{
  "n_layer": 10,
  "d_model": 640,
  "n_experts": 16,
  "experts_per_token": 1,
  "d_expert": 384,
  "d_shared_expert": 0,
  "activation": "swiglu",
  "moe_layers": [0, 1, 2, 3, 4, 5, 6, 7, 8, 9],
  "router_score": "sigmoid",
  "normalize_top_k": false,
  "routed_scale": 2.0,
  "balance_loss": 0.00403,
  "balance_bias": false,
  "router_bias": true,
  "init_std_router": 0.00869,
  "lr_router": 0.00219,
  "n_head": 5,
  "n_kv_head": 5,
  "head_dim": 128,
  "vocab_size": 8192,
  "norm": "rmsnorm",
  "norm_place": "pre",
  "norm_eps": 1e-05,
  "positions": "rope",
  "rope_base": 10000.0,
  "rope_fraction": 1.0,
  "qk_norm": false,
  "attn_scale": 0.0884,
  "tie_embeddings": false,
  "parallel_block": false,
  "init": "trunc",
  "init_std_qkv": 0.0153,
  "init_std_o": 0.0,
  "init_std_up": 0.0153,
  "init_std_down": 0.0,
  "optimizer": "muon",
  "lr": 0.00784,
  "beta1": 0.95,
  "weight_decay": 0.019,
  "lr_head": 0.00387,
  "grad_clip": 1.0,
  "warmup_steps": 200,
  "schedule": "wsd",
  "decay_fraction": 0.62,
  "decay_shape": "linear",
  "final_lr_fraction": 0.05,
  "batch_tokens": 131072,
  "seq_len": 768,
  "doc_mask": true,
  "z_loss": 0.0001,
  "train_tokens": 1294000000,
  "steps": 9873,
  "dataset": "wikipedia_en"
}
Below are experts of layer 6 (counted from 0) of a mixture-of-experts language model. Rows are named router (the router's row for the expert), down (a neuron's output weights, with its number) and show model dimensions 512-639. Each number is 128 + 24 x the weight over its row's rms, rounded and kept within 0 to 255. Numbers have three digits each.
After each expert's rows: "raises" lists some tokens whose logits its average output raises strongly, later layers aside. This comes from a sample of Wikipedia text that the model never trained on.

# expert 12
router:145096156126147150139120193105106111122148142114115118095169159138134142142139156100078101097120183111162140127117146156103101135141134113116091104110135146134121032153123123118080118114119113106160142157117108164148150131095129153125121104144158110117143134164119143138083108133126115138129136113120073141105127108157143174138114108111120122158131139104138163130126115151141143110134
down2:179178130113154099146112119127127124113124131153128158111123104088162142093169144122166141135159180127161115141144095139118099142186158150099118109118132109127122115102157143119115140121105134133141114134131132133126121107090133135125126093142158125107123097115152133122094108135129091139125103133090109157147160121124153121156169135146122122101139120135148154088132134152143111098070
down3:122131157108131096178121112110134136144116133090160122123149136133116125125163121108119077115112116166112126135080146133056104137142126133097116116165164108126129123165141135117176157139120162119107100092150108130154139144141098129111133131121111097161150122155165154162104143146101132127122176149105132147101118113110130111134144089160057153122154116100135141110117139095192083135122
down4:128148120123102112198082130156081149169091148116082150159127141132123181120128175147110095170114126150117127163175139150147061106118122128134118138129171108085140114141127123169134169074117098126093127129130132144113106079134114103137103126124157192072115122145136141136098155140122133114126098151112131103068152148152140148122125118185109127135131128112130099108128110115143069126105
down5:131129135138132072133112128174125148096119134144170123127133160101129128175121124120152120092117104092103107116129083138141154151142150129122102128140140151119161096075118111170111112162145110120107136125099137128144042128179086089099109150141112140159144146110146175139170141147085159104136096116136103085178123151160125134116104128128154089136112082141100100147130117142146154082093
down6:125108122147157162156155138171143143145114123127121071104069150132125145095159118135122109117122140094143088114097132185105112133137101159129119091116117088126130110146142100126145090132093122123155125127177109131120195122161135126189121110128127114164115164097127119140126113132145098143082113157107169140143121176136099123121087091108112086149168126122080108109107086116108154101115
down7:129122117149124167166115105122143123119079147115077149130162141150144102110142083154141133153131170137098107136136132119127125090155191107137127165114144097091098108122134098111135125117161132143126116132100146096127140104108083135146115117140108190114141116109196127142101111100130129087137130120128114158146127111106184123117144100129131110117127160152174116162098108134091109084135
down8:152148132118122131136125086116118133138116167150185107153096151103133110131143171128183085122126148163147129100133134144126123118132154122127143102167104146133141087119141120143141100131134134154149089125139112081119145121102118158134114185153135114126143136144123123121118119109128132161113076170141105147142153169151106093104130141134141123119110133124083087132138076123109124109095
down9:115180113098158147184139162140144139111115102138078086169162119172137128117094185144112119074154112152108059126126137099137147152130147155153130084157115163112115182092113155110117106145091096127129108117129105124119138146101118078154113145164147179105110156125134107152125095123147132150088130131084124128125136101117142119119113119094139167139115110112084138147143130102162137120148
raises: " and", ",", " in"

# expert 3
router:136124154132136116095130132113117093128143118101143105120120120088118134152157135132087107098139189139160127160106122156182126134130118119115124103162121118096125128106132100106110156073111155128114125119148080133117109145098097132085137099155176137137119105091140108121126112192141125104136112139103124132112139166182071111125089135168181071163133169134122110125134111161124118108156
down2:115102108111105171105123132131089165168153114128149143121122091128124089095129110129104164094108135118163117155147146122106143152174165113120160121125116093075161155119085143112133111122117131157137163132134076169133146160101190156104150115090133136136095092153124168099128130137122161135131150122145152138102108111115126134085124149120115154099138126165118111142156074151144150123124
down3:079128150133154121119136098110089115180105144079150149116094129093111110108120091140130112132094111123130131133118098119134167097091085106187121171134159068138133127157142117164121084111084140128123124113117100131099166174097145136135119151137113136171118157117131108152097149127136175157119111134115115124155081159091131134143125162135111122149087131150130155117132150180119095156131
down4:145119122123094107118097133114105105156112126120149118149106122128135179141110101076145114147113135100117162106125106131096118110156080174091111143101117131133107119109145122103131084113194119132144105111134131170141160126100176126120150122158154145104082104104152129110179135119100114173056124145161150126164128143148167144126124140145093153117113132114105127141119106114144139148108
down5:113138112157101156150120161164105110150117120116147119083103152198128090153101090123135141165107116134134076116150112130144137131123102136121164130107093101131179130122134136163139135123160136098125127137163148108097153167140154156096096098163161110131128109130143100079125103154121150071114092149132127140134128136114125119097169095149151120165137135125124128127159152110107132147127
down6:161133121146150144160144134148127129103124139164125131109113164133130077161171160169126108132121152164094143078140088136115119098125136154144132177099142148121127137127148159112113116153088122127100160145126124118122121118137115131117163135148091120122157135119165136146147087129106104134128137114131071124124147199136085126148151117129115178138136144135117163106121147132130080109092
down7:089103116131144104165127127118118147134135095136119126133125165167138108131167104159108146123092160166143132160135148140153121136139145147125134109089127118130119138132099128132167131141094147107129142133153138128148120141179147120145143134112101140115159152172120171148118125137122111129140105064160105086122111085124152146089163119120089129141112105112168145153133138116152124140131
down8:140110118133150164093126129106117091106136150087118129097126139098093123088126120173137094172209128144131107096170145138108144125096140076123113127110107113130104129128099128121151132119136118123140131100127131131093168123161084116127109111170140180133122120171158130127146120111093131158140166119170136160126091125138113145132088121151106136081141110148138138112103142150183146106155
down9:147167116148140123192166155107098134131150141119156127135155093119161124143190153101121141086111123118120101171144103148111087123130109130126164130127157153125133177135112166101154142172119150119133071098168107114122140152106131112119108142087150122117124120106151120150142175106091140182159124115087142130138122128125162112121137085124120169120125123114121176174114162143095124163178
raises: " in", " to", " on", " and", " for", ","

# expert 11
router:127158160150145126127166118166117114127093070097116120148114150099153116146126135076131130091147136119129105152144178152128129147174099124099100129113138125121166091088086116089129121130098126154161096121117082081135156180123110087094157116177161097130139151138131137117143144143129095150129090120090127137111140157192124154146097127147124111144130117099144133139107130135102114114133
down2:102143133124139139123132123105115137140118158071140100135137110114076113078129124132097152104071118147104094113125147122080167133143131139129139133084129154150128154148110162110148136135124094111128044126151150091125127164131125157083135132108115099109137093084136155114087124129088139108137109135103123098166163116121092138127106134150083135125116097133123132145143137130095145128128
down3:156100128100142132108108118132141136115088134118097123129100080125109157148157167102117135071133144149119095174113116091132167066154147175093134138100160142093105116126104085067133111130148136146080115116093094125139096126168129096108115118126127159159131085143101151161122136132112101151098116161123143156144138145154100113090133131178093147160157168099089108106126157087143116070121
down4:189101175136149129091100120069152113109143136174153073166135141158160153127126127134167112127153118102115138122120161105067149137079165115152125127111129123092123120152113128159098175144146152108127113166144136138108138067125099146173108135120133139139093130155113122143118124131092163144121109122147117112098131116120130137148120151099133118162123153157130128183097093134111137095158
down5:153111128135125143162157127097139150122133122113168167104139111157110141124083127115100126145099126101113127120128108112136094160161115154159112125161114137123111125158165105124109123120152102118161144102142099134175107144132152137127159143136115139108154106158160080129120137098182126113084151123134126151140159125146140103123123097069127144126129149153060120122135119106101153122151
down6:106137133110132139142097122128076100121150142158126102139148171180130101115123196120171122138121132140116118147134171155105136141091101134092109130143141131148156195106151146077128093154108158137093076136102104117128134095122139137110142136114128141131155138146110127116110140135112141097146148106181110158160154084117098145145151140121118095114164125144101160122072134088153105095167
down7:125135106148138122161132128071118138135108158144088142105156123144132132139121150105162146157108178154161154141144168105136119123123143104096099127145100154112094110110091185121123140168101096124153115111148120123102121088103137157146127160159158136136164126106068089118118085138131163121134160076097110117126130139159098047112136108064157117125136135149168083117144111126119125089118
down8:120099117075099101119084076148136096166141112137127156114086095159117148109118112149085106078126117126149103151130113133145168149144143128105153128126082127105122148149125144122110132091134149133130100111113112097093099138073158156104146144154105126137129129160181148118139143158105103124085119134105147147126121150144162099142135164085153105112117115135095186101119132100153113128167
down9:119115125152143090130147134113135175155134115142109161138141089097161125100159091097131132126129161081129133122148148161103105110111128158097133089103139163155084127127145119128116122122155103140116106107101134146126077147153163158108109126131142135080137131113130129144077116142132092139110115116122147127114160106141126144121091122121138126110154160128123109083120113164135162108132
raises: " and", " of", " in", ",", " for", " on"

# expert 1
router:150192138163187121091114143114123165129146152089105100131137095081115103145088157116104114141178176144141138150151134135165088166135142129107113140125114066165124125134126136125113134091106137129139075120151106141123114129088126118132121122173157122116139133124126110089077138165086126129110079149115141116104158133090102108159118091109170133170178175133117086105156123106126147116136
down0:098133156133106098102114144147118138126144133130173114131150155132144137159122118089169076160080145081101134143142139102173148163124119134105112162137140130126111149100123111082113132102111145068127135141087144134127119132126144123119101083148133116128100085153178097189129159137151152123118117158133113108130101126142090145116121110129143139123123136150153127124121144138127119128095
down1:169125131149112180138151131126116105110175134103115091143102127096138091121101153138122110152121089158150153143111148117108135151134129159123118137110087195131134114137150119099147149129161098177091159158073116152126099155121117142111113139113146125137087144130140147122145082150128157126122135128122154152089076120131173104091117124160109146136134075150124134126158126123124131115088
down2:116143123137119096102127149130115119087125096143146139156153139146093148094109074146092102121136123158138158145147165134151141128141140105123128158097121157131093115118165172109168135089130128130089172123125088130160120118179106087154182119098141146103108128131131104118150137119115152128170124182181117138133114133160154165064124131150149124129117092126119122152156121149118123106160
down3:110123080125137117098105171128116113132127111164148119133167121098107138109155087134127124103140104142139152128100094133139142121128138104176124160117116105127105142121139071165155122117133125131146104129133143121161137074100123153100136107151136132111088174131119132096105122085157159133088129149111077134147137121153146073134102157120156136164171126176090091148106098145156150121106
down4:150119107107115145100139108126176152144122194152118113080154111117122133117149117125115162087118120137129141187135140129110147143144138139120101152102148118089118117133113132117123136118131099133173161079123134124136104107152142118109148088162130117124133101164134120113153132136127130125145161147148099122109152156107156143122100133110124140110117123107112112114084151148131131115113
down5:105140136190130096143061156057138117123137106104164076139134105139106127128134118148102134143115155109184154103134152129134147123125175133148134126154107162153134127169157125073113182074131119110142098157150121149127125111141125103094134138091122150147126127093135125141129092107139096153126088121151174095125170129116157135101140105113143094142108122100129149137155128094133140131072
down6:105127162083133114109111137139139106172147105101136105123115118110109131127122142144100163139135130162105095149102092151127114110129146139123115133135106183128103098109099091132152173111089131136102130135097146149138113138156145170144101133123123119104144150121154161137106108132091073109113111151170129113100136125102073116134099075160122117100165148097143066080096135149150128120118
down7:147124142157119161142131118097148160169152158115107141154122122160109107080099170149108083147127132126092163153098102134106123159139063126092122120131143148121115164133129109142128125091147113142118130175146107150170105172102122111147108139136138124111077147120098139154151135126181153139108120152101126145142153134146101119137094117166103124099149160141128106133130158103148149118123
raises: "|", "A", "S", "B", "M", "C"

# expert 9
router:162142107138191164113164128136121087124141135137108091103125119067123122154118153162102125141127180106125107122122119148140103136161129110127114114138157047142096108105079118108099156099093087136147128135128069153131143124096099150145144118168174118123156134116103131095120113181125127138108085165142134112096178149092129119150086114143150111128190119141106132126169136109149121119106
down0:141146128132146128083123089099135169147114143152113181142121107144134181127098168092130112093116103081109133129120091128163129115129122109174125128128147080104101134141094147135114156110184129144138131100147127092120089116141111157123119115146147143142163141153111168099147111107107142117116127107143106153086102122145143117099124115124106164121108108136139124100146162136114127165125
down1:108138124143138095119098131140100157116127178150133127127121135183115124150143093107120153111084158102132112108124120120142170130150088122120157136116094155131162147102126078105122106149157081095138140160157121155170130127124129088138115139121116145136165159098088129085098126109198146164112133138133144166133103126122127109120117119123113125130135116120140135142140132121166100140156
down2:146132155155138104134095119144158118155152139119126135126099101167145109078115104139103108110124093126119161197121115149167082138126166139133173120158093124122145153161098125132114115132121089150136067159139111119142110135171114152147116140153125131175147113145096166182159138122108103123128147129156176098171135125119106149088129074117129116150180150110146122165107116127100102143133
down3:147093106135114130140146140142117144154171089129173129199168097116093134137150163106093156128068129083144126142116107137123097100120123092150087124145097110166123122109116155133078148174123115092087114139081155162109168146134143150153142118140151087139137136145079133099131161081122154153135159123144121110109130095127091123177106147118177125137158120104145126138157131084127120177133
down4:088154148121093128118123148116145140086108074141087155118102162119072163139125123131106090109145072170141142158109124135087099097113115141098132112120127087128145129117179162130108153126150133145126139161140115120163131136128082141151130124154113126143115160115101108122132102143170099152141152145120163129158097077091107136051103089155158119128106156154130136141123155153102146149154
down5:159135141134149124103149111117061122128117127105151064085151151127144106105106125148101184093143114141125094137126106169168107144099148113150198085128134110116118104127117122086120130115102145096136135127140147167129125102128065118097163145138143159096141120150113111128142123140142101135148080137133146120131144129119079127130156154097137128159123090101108120043135143088111134145123
down6:147138138085098160136140076125140138129116092146151126120103084120150070135138150122083117095153121144153150122117114130162111079178144126141116165149137133141075112148150145098109146142103148087123118121120135180146137127164127096115133127096116142151152091135131111115171088156157118105139147126101114197143068096133094153130116158119143144105141115112098129149111121189127107157152
down7:147094111099142105127148082098137139135159158122108111128134162136100119114130137136128161149151110169172122131136126128093129130171144155151147119095122108112108099147113140156133166127125109121146129114090186161120099138113145134153163110136125120126153133124126129121102126110119138130124116158149162121137100129134129116176164149116139121127134071133144129147069131137137122191141
raises: " In", " A", " The", " As"

# expert 6
router:146147124167151132101139114141100159107094132091127086079132125100116107128131141151093130106136184153157120128104124148165115131123115123081106100129108069126136086117112148133114192128088162125092094107115082121121133182142117115103109134170170159107104163160092097111097111133146130120134078139114112135103132161161081130129077112162171106136176151140157115109117127115124143102139
down2:115108109164118115097129111110139106146103063135164111155140121136120126163100130111133136110098091138163140139156126094175116126124168113143164120106172121097067160138137111130080099147165109173165083127122109120106157128108138154098112163149132120157136105092127127143094128094143145150104138109106115134133136167140120108153161172136127076098101123130110132115141097176147126103135
down3:150138098110119135159115160158157094111140129127116084082126113133129111119119155054105143182124113109136123144138107121134114102139134149151103105140129160123111115127093151143099142148152140138144134162133153123127143143121109136104159087109114139140121119159166097116147101138129143141098130157151140128124125123140140082130112128119113095074149161129134074097096223140109093113165
down4:121141140111166128111089106120081149129105112116121186105163129120076102098111119131098162131081152104122128078097123087145142138110135181147148176110147116102148195168156114144090136125152126129121122136094115124089044105138120138148125187134147113138132167160099150117142127132144095147155135107110141163139068109138092136116107175095115082069119138128117167119159069106163117121108
down5:134154122134141128091167127114152094120120105104162094113124128150156128118136150116194138125145181109132153129122154140159132172164098107166123118126101135198119151124126160110084114114110112150089124093101079116131117110112144100117142130120167150114129120164134124131121146150180138151100148155119102139096179144115111106167158131127109145115109141098098121151139114138134133128115
down6:140139137116132163119136178152112129146123167155095149113152134145122137102083078136117082116153143138100089164135143096075088145116160155119121109091148112108095143127122133146066131101155134124131140156104128084145119135140102100135154183169159122136116121142139103161161109151104168152134125143120099153123113122181106142130122105107116144166128146175127182094133168109166138114091
down7:147104137139148146138144106128164133111127157122189137120138078157127126138149167170114093140106106096151133119155155142118123113092111140094134121116144117132141109140141128136101153124143109080110101130119145095141113136172075119128119138162137132136125142130172157151109110194128123101152158143139146144116145083121121149092137128106115152163102108124172131135176164119133106118128
down8:122120145129135160137122123109120135126104123093139133116137117142149117166161146177076078150186132150112121141141154113126133142160129126113135134117099146155154137104135109096131145116099127142143093166133065068128140135111118143142133172103150141125126121144123109121103142099135119128169084141117090119142120134091049154135106160077191095147072139141188128168124136122119110142098
down9:093105120151142088120138151121120097122112119177144167135139145109129122143129084150134093096085086104134132109091154123097072173124129149135139132135116134151131096135101124112102148089133135144156132145115086130098114156154120141145092100145143109155087128176141120136084111099151168115086159095147122145134104124110162148119167123143115135110133124109151173126173141136130154148129
raises: "1", "2", "3", "4", "5", "0"

# expert 10
router:144147152121141160107171125092142129132085089088108108088138088086149122150161109102124125125153129112133156149095143143130119131113133097094139131127110080119180108102091113132135137107151110144147104103117120118084150135124098125138126120147157156132153084106110104111102144138118095137106080168119106168128139140106102172138125139154119137193155132103094103160128107136108141100127
down2:106156144139129135138156100154094190155136124166135116138133136137136118152128111149160120122130118144161135110138110114170117128110140127130150092150112098099138163141136138128129137159146134100099085083082174150181109111121108137156152108116100099102148153137154132074131132125094112126110128142121134157151116104120166092142111100091134133105146139124150104142121146125132148143121
down3:101100124137130110155118116129115146124137130164130086168143151146145147103140121126131158123154143132117123140116097123152130122116117121165125137165201183148091120144157126130142141137101110151133108175124176128164139120133117102121118132162109134146114143168164167143123139157127087088127163136098118053151120115115089148141129105077160166104136144137135090155147130143089112106117
down4:123133104084106145153174143112154168095162120138132135125147150099105119142170107110160124144205117154111096141140161129105114112116184100087132062130140190093126109120140109142124126086124150119089109136153130166083142108129100108127123107126133134120127115144104120116150088119143148114133133110150074143083140125103107126111139105125143120164145102129136075093097134150133157147147
down5:119128094100137165151148138110130120105175131112160132118123175142143137134084136087163169114094128118109116130100128159129176131142110167152147124142100117135174114147148122147153110151117102137097128145124114100099132113109121149142139136132109113134108122170159121111144163128127163142118095079111117161146111110141129109123137167127149150117159172142108110143114115117130165145165
down6:091083099128124116156143094121189104124152140129153149113112139120135095121063106117152134135105120164102125130142128097143139159123158115151147093109084193166136154158136104125116133106128131123114116161138108149158075142124155159138116073149122158100113142139133123152108127132154098108152098125148108153146069128140173156148073057143093133098139122123129120146129127146145115098142
down7:128156127143086128139110136131119139143083105106135120135115155127123092123081121132059160126133162185127127095123128092149119157086128085145131160096127074170143122127131108160128145115150106130124086110153155146175143086108148121126094125151148076139121127132118122148118163123147172119086147102145119125149117172154076181136160103102127121090185182130124143095103115110124173172156
down8:145118130130115148146114148135121158138140153154143140157134136112110120130122117140154131114131155124143133114119177122102128144154164121115166115089117145143117111146109150098109092147199161115156122109096119109107116119150124120149105092124161141110118120160142143139146100097142143116101082139124095160090125153120117098128106135110110169148127141148138103157126093104123114104146
down9:107127118097125146145140120080135150093166122118113119125100184096142123129126157101121124179143107111116125141091081112113111143144136141138135105157098131164175178105090115172111128107115100148145071096143124126157159106120126143124151134112151131141103104149124129125125110091093137144147153131148135115151124111091099174122146120131128167118129162144108105135112108159129123120106
raises: "1", "2", "0", ",", "-", "3"

# expert 5
router:120128114135122119146125143072098152129165160115108132077145167103137137131130138154065112119129132116159112152140129122092113103150134130103100107103107118150107123102122107155126161123096134152143128121113114091108137120064104140129125120131127171097142149173138122103078115147103079148148142137088102135087148168115135157143120105159147132149145129108151153132100164205118133102126
down2:141134143130154135155124126125101117095125120144130150159133113145175083078167111096141163152114143121133125133119153146118143115146156134111120115130166154145103122155136126114156139079139125144139151104150146103116059089093162104141148118124154132169161135132124104115069137116101158147133135152124141136145098149123100078130073112149132079163109108070152119140098096119135094128146
down3:129156125173179152129135124093150143112134135143136097104156102134098118122141151125094125144129070094108133129201109113155107166087146076149141117149134130151189152154121134133155117140147147085143166115092142137192176169156077130109128112135145129138102150137120119138118164081139137097114152105126138098172174134123145098094139140153118117104137140158141140134092136142124189131182
down4:096109103105157102143128089084155127116173113137198109111162137108158106083160148131109162172153137125102105195111159083124154159114107123170175156109106129143100125130149172142107147078134124136129164115107116145105087150140174153103170122111100122157127115064103144120072113114113145118183137134146141104144085093099120124148136156178138142118162162136097146120105116091144104124136
down5:147123150113129138100178136160148141166149143147146133119138128120127146134102122130106140144142112106135139112136136122125137145130133104116112160143098131147102142124142132116142118135092145093157130134132133162145124154134129109122098123136122126114134135154091139184135092123100102102172121106135140135116119125142152171101113074132137147144144127131150111124172114091169131132165
down6:127111129185156139124146150142195107106108085098132116110172122088110123094099109144114133107110135128134144146156088152125112119124141097093114131126113104109145129095111156124114083155133126113123158150128138160132124101127141163106130097087142104142115096103148153102080110139102111114131140122181111090090132127119155132126100075084135110104101132149133137122142168117128137159100
down7:139112158102139100141102124106141107138161115132132120179113129149066141176108157076117107100155154117110106148104127096129131118172131145121144125122161139096140127118116113108145149130122127102144120121154147140098122130176180103105128122112154160117116147131168145148099128131109151110121125085129146168135120137097111135089111125110150111147151142061156134139095153141090116116089
down8:125126102090114117157124148122158137105084174157141136110129149136129136158151145145124145162131125108156159139123130126131138155099156131158118157143114157142143171134165126119114168136119143128111129061141126146146161102148176142141132147094114162126131136093134138155123165117137121066142147106156089146158144142127130131081156171124141151135129125157127118205120105096169156163130
down9:170151144143113134105125127172092110096133104129140131109098097105111137135139139139122114078159128100116131114101116111114076163110143146141163107143133133128153143145117105090143141142156111135120139160136110154164148118142179140129086157139132143115101097140129112133128156199133080142161140108127143116115110131110116145119132154149104152132109128074102136115073156116126115094108
raises: "-", " and", "ol"

# expert 13
router:197113134160156130083152172139124094140102127138122091104149147119105121140156128144091125135138186098126128146132173127136134112124138121127125155143148102152162124116104102148135178120126110117134122103138118140135130133109119123171149131137200159116126147129135116082080112127128141123110129139105139107120171139117110172116090164165147068170147134093140151142156117106150173113123
down2:138155121115115079120146135157135138109124163146079156104117120108098146062126139091131155102128123107099117135115161133145141144134128113132151135142105155162187137094125111112095119093108150159154156125158150141168144173131122121128141156135140140120163162118164172130102125081130089096124114152126106122172149140111109158135125157153129150123181126151084153108129146168143087159091
down3:111101083112100117103144088132124154147178125127139090132103114120132134131098099121109146143109103112159128106139141148105139113145142102111117152124129140136090132161130123114108092140098132116114110094112113118130087125127122137139128079064094126111164132155144086135141159101155108162100104158131134122107203163102128107129139140093131127129142094095157083131107123131163137139169
down4:154117163126134138157148123133142116170130114152132132081110167124121120160094167115109092125110140112096129116115179146165102077157078127131124105193129118116155142130172144129147128109112111104144103143123123095144141196118110146121108105093098157110114118121105156162122093081184103098127123131124134142156116112189095123113124151095106112137134097133119093108084129157111136155118
down5:077109114159151124129121133134136131102147151143130086137109139142162141111117134141107128119104109123135126137175108149104120115134134059085178129127105097182140097137144115154128100145146145090145129134121157123129134121113167125128138100107129153148094106145125113112127131122160143079133122103096139176126145137133134122139147090138087118119148111099146098131102100086109127127143
down6:105120151170071124107111131147112122146082162172116133146083124101082148165142133106105057094125092119151133107162120105114112111150136136090165134119115152139093155129114118133120162128144116135145157112165102071144153100163125159099094125101100145101171098120132127138089126128140143099101144123115120134131129164169085147123143126147139092156111138133099176141121074132109118109115
down7:127198124129139155145128219155122172112093085128100147165172115126099114147202100132117070128079190150122091141141119113087173130130121153098092133177134138108141110140130143145118134141124102119129131136145140150165147138115118170141128128163113121137134158076142149148130119164128142082110160110117117163140177072100154143119104123144131131145130171130136090054113138105142151145123
down8:090121079176157140133122162107187122129192147112151154120097105110146098152156108151102119159148113143097112144096125140103127056101138074150134136116152175118122141170096151140133114123115141149165091135140148119108131191174137131157156109130164135158138177148133136115118133130151126136104102092115122112119119157160142108178104152115144146158117127125124108133104128123115120130108
down9:108108152175108134114153136159100173127092123110186143138105139158131132153115163134127140167108111151084109152157166122124148117150132100112102113126102171135153146129158100097104156124141134124078120115108158127141133182140147150108103102158117105133104122120091153153136083157171142136139145124124147156087112126143154119124161124117151170141151113131166090138083134101119124134115
raises: "9", "8", "7", "6", "1", "5"

# expert 4
router:143141171138141136138165149110150132125173141125158129076135158103081142168101162137123126144150142139140137160120132122143132152160091099110111133120133066157098122104107104098154116100122134141171132125148102125153161127135156144163147121190142166134123139093123088031140148184142107151122117116122113132104163162124090123163128119174141117147120145099106103132132095112111123108108
down2:113119077169115109140128128145099093125100144119127157079157105140146136112128132132122118122165072105121115126097140106097141126122119108100104158107188095121118163120113140096131173127161138118139104149063111137076147102119147137128147120132134104175121127142123180151161138108134144146149118097135126093115134103109136116133136126104144130111127072111096110151130138105129106122143
down3:116165098126151125146121114072106125096130109149144103090118123110119079107121109104157178091148139101161157132114105094098109176111133132117094149147130144159112139146072133127146147143104119132140119142095133144125126171145086097100130144120135098139109108124086088121132157119149163111161143140073144106085161142155154114125134150135115103113123135168159144100141140143128113099170
down4:177127109126090063114127129119184115122144127139095146101144107160124163104139097152131121089115100123132109163097160092126132127171148106076110097092133140079135122157187130066146132119082119101150068129124163116118132095134115144168172085153165161105098108128147117119115174142143144081138086121124135145153121109114079129098100146099150133099123122158112157166149117171145100118146
down5:144076132160146105147107100115120130123131127161161133097160151100142144115115148117132163152123133106140097110140140115108102110104116114107123120123168152139119190102159160156112112134124147133148136105128100068082146165130103148107141120135155112156135130123129139123105126116080093102093159113128143141135135115100069114126143101086109163123129156145133138103164143110126120128142
down6:129144119132132081111116092105141089121160123159186103113100158145108140113142127116105142120134119142092115107130121108129110071122114141070128152140127123132070146165142157107135142150135098167130173124160120161101156113141125128138111086109132160069140112131132109141097100124145129152134152155131094131176134086102151131141134091139099130124137109145118134113165172111153105119153
down7:123079102152106109142123111130125092119168087116134094095135111114159137120175153076140134173127139153125075110135146138160087173138142167136099135114145090123070106124145116125120144147082148145140090155136117082113116151114161132107105114160119079118097120131144136141143140104123109131144107142158142108079138135101160139119122100120092142136147095141164148099129140156099144130135
down8:085115122130130135127099129148115115123150104118088121121129170119056126140109144126113102165136120126135135143109097138091126121128182139128136147114131130121091065116147109131132117108127112102118149144090133168104110168117125120140095118120135125127141127102121080111084108102098173113111125125139158107115106081106160149128106168076133164113149161126179108131145153144151139120093
down9:143114133116115111137161132117121133098124084155113180143120113164125117134138102119098143140119134134140100163138114087122135096164127177104120136138143153183149181118107127131144137117053094088106162163158111154110134110103159125136107095109123119145106130105114147131115173122123107122153104119150118129173134099134157140141172107130152098115145112141124095126158158123129174175126
raises: " ", " and", ",", ".", " of", " to"

# expert 7
router:123122105138163119156096135098074122140163119112151111127162143134139094127100109133108121147118130124156135148122116122122101132139145131141098094096132169127113091084083169096146135154088136150122096112122130106117148111136127149140138093126181117120129082152135112135119127133094081115139128129140072136121160134166139155130139142113136118104199135096137133132133121195128129097158
down2:183126118137085124135169078099123106122098159086129164090094120153151155107099122115161171116163129141140137109119128127155147116120124105093090111168101162102093158139141101118114097127156085146121134121130055113164157149109123132110136121108122171139144146139113092186146102101155116099129112164163140104090138168181170141182084115144114150179166146121122175124102140112140110171110
down3:103126132085103120136153120114127117128147096141117139153136150154129119156106133140129117133151114057107145106154150101120117171120139107111106139154086074120171147094108122133120164113141104130144094141129127109156138153147121132139141112130093096149093094126133150130109141138141148113150144107129123137064137098114119154095090109132106166146139174126108139112170070129130146127111
down4:038103150107142135141145182096164111125154122108091142148139150110109157155132137104109117096147109137139144107123090121139115123163132158101079114108142141194119136112111183169082152091137106141093127115119117167113103176126077146126144101156114110124127137110113132057111119136124107123103149120105125132115154106144091128169170139130179171168166104162089147119127155139104100151076
down5:160119126110143108120119136173138144117132144115135106127113163104120118183102150098111139180171153101091151126104169128112176102107144124142104135128129140152112099146129141158187150164144109133168166157109137116121153100129147098122122145133165108128152115129146117131146101159128125132130113101139123206115161120127109133113108131107108127133169144094148118096107130082073097131141
down6:129091120157144156160122119136104148093112132106130119124102125169165124123116133181184095146085122116166118159167098137141111150110156051113131112099124115117114129180126152113113077129130130157086129145158134110127134111152159100122165187138106144180161146117126130113133140120140101133121130154171137113159112112163122143158086119123110130140139118109122107134122112108104100140093
down7:145142169131156159110135112086085141125113120064128129112110115124115160122104091123084178153110113107126106192127159137132073109173126117145135142111105138120105129130102134150115170091132139183120110077127120144171170176119102139127145119120134129157147165117119152101135114150109124129109089122104170125133124120113122153140140115144106108147130141149123109126156160183095139098125
down8:140111157137109137161121114130112150131110121124118110146120111127160072137153108124121153118085160107142175105142099094143123098107101137118080100150127177155154122152114134091119118175145080118156177130144088088123142091120120110129135123152087085140086172083121175122144131083156098117115113136142137119150124067129155119133117149088123147084155137138112122115119119118126139174186
down9:129139128120119143111151154102101151104164149102128141150090109121146105087110139126148151123138127179131115162128079117121160113154079160135070175126127095120066170133126122115132138132099067151143132157162095101205112124150106105118121174112118132118170099104188131079143094097121132166141154137148153111132134162131093107126114116142137157118105118148145127144107131162168146135134
raises: " and", " in", ",", " ", " as"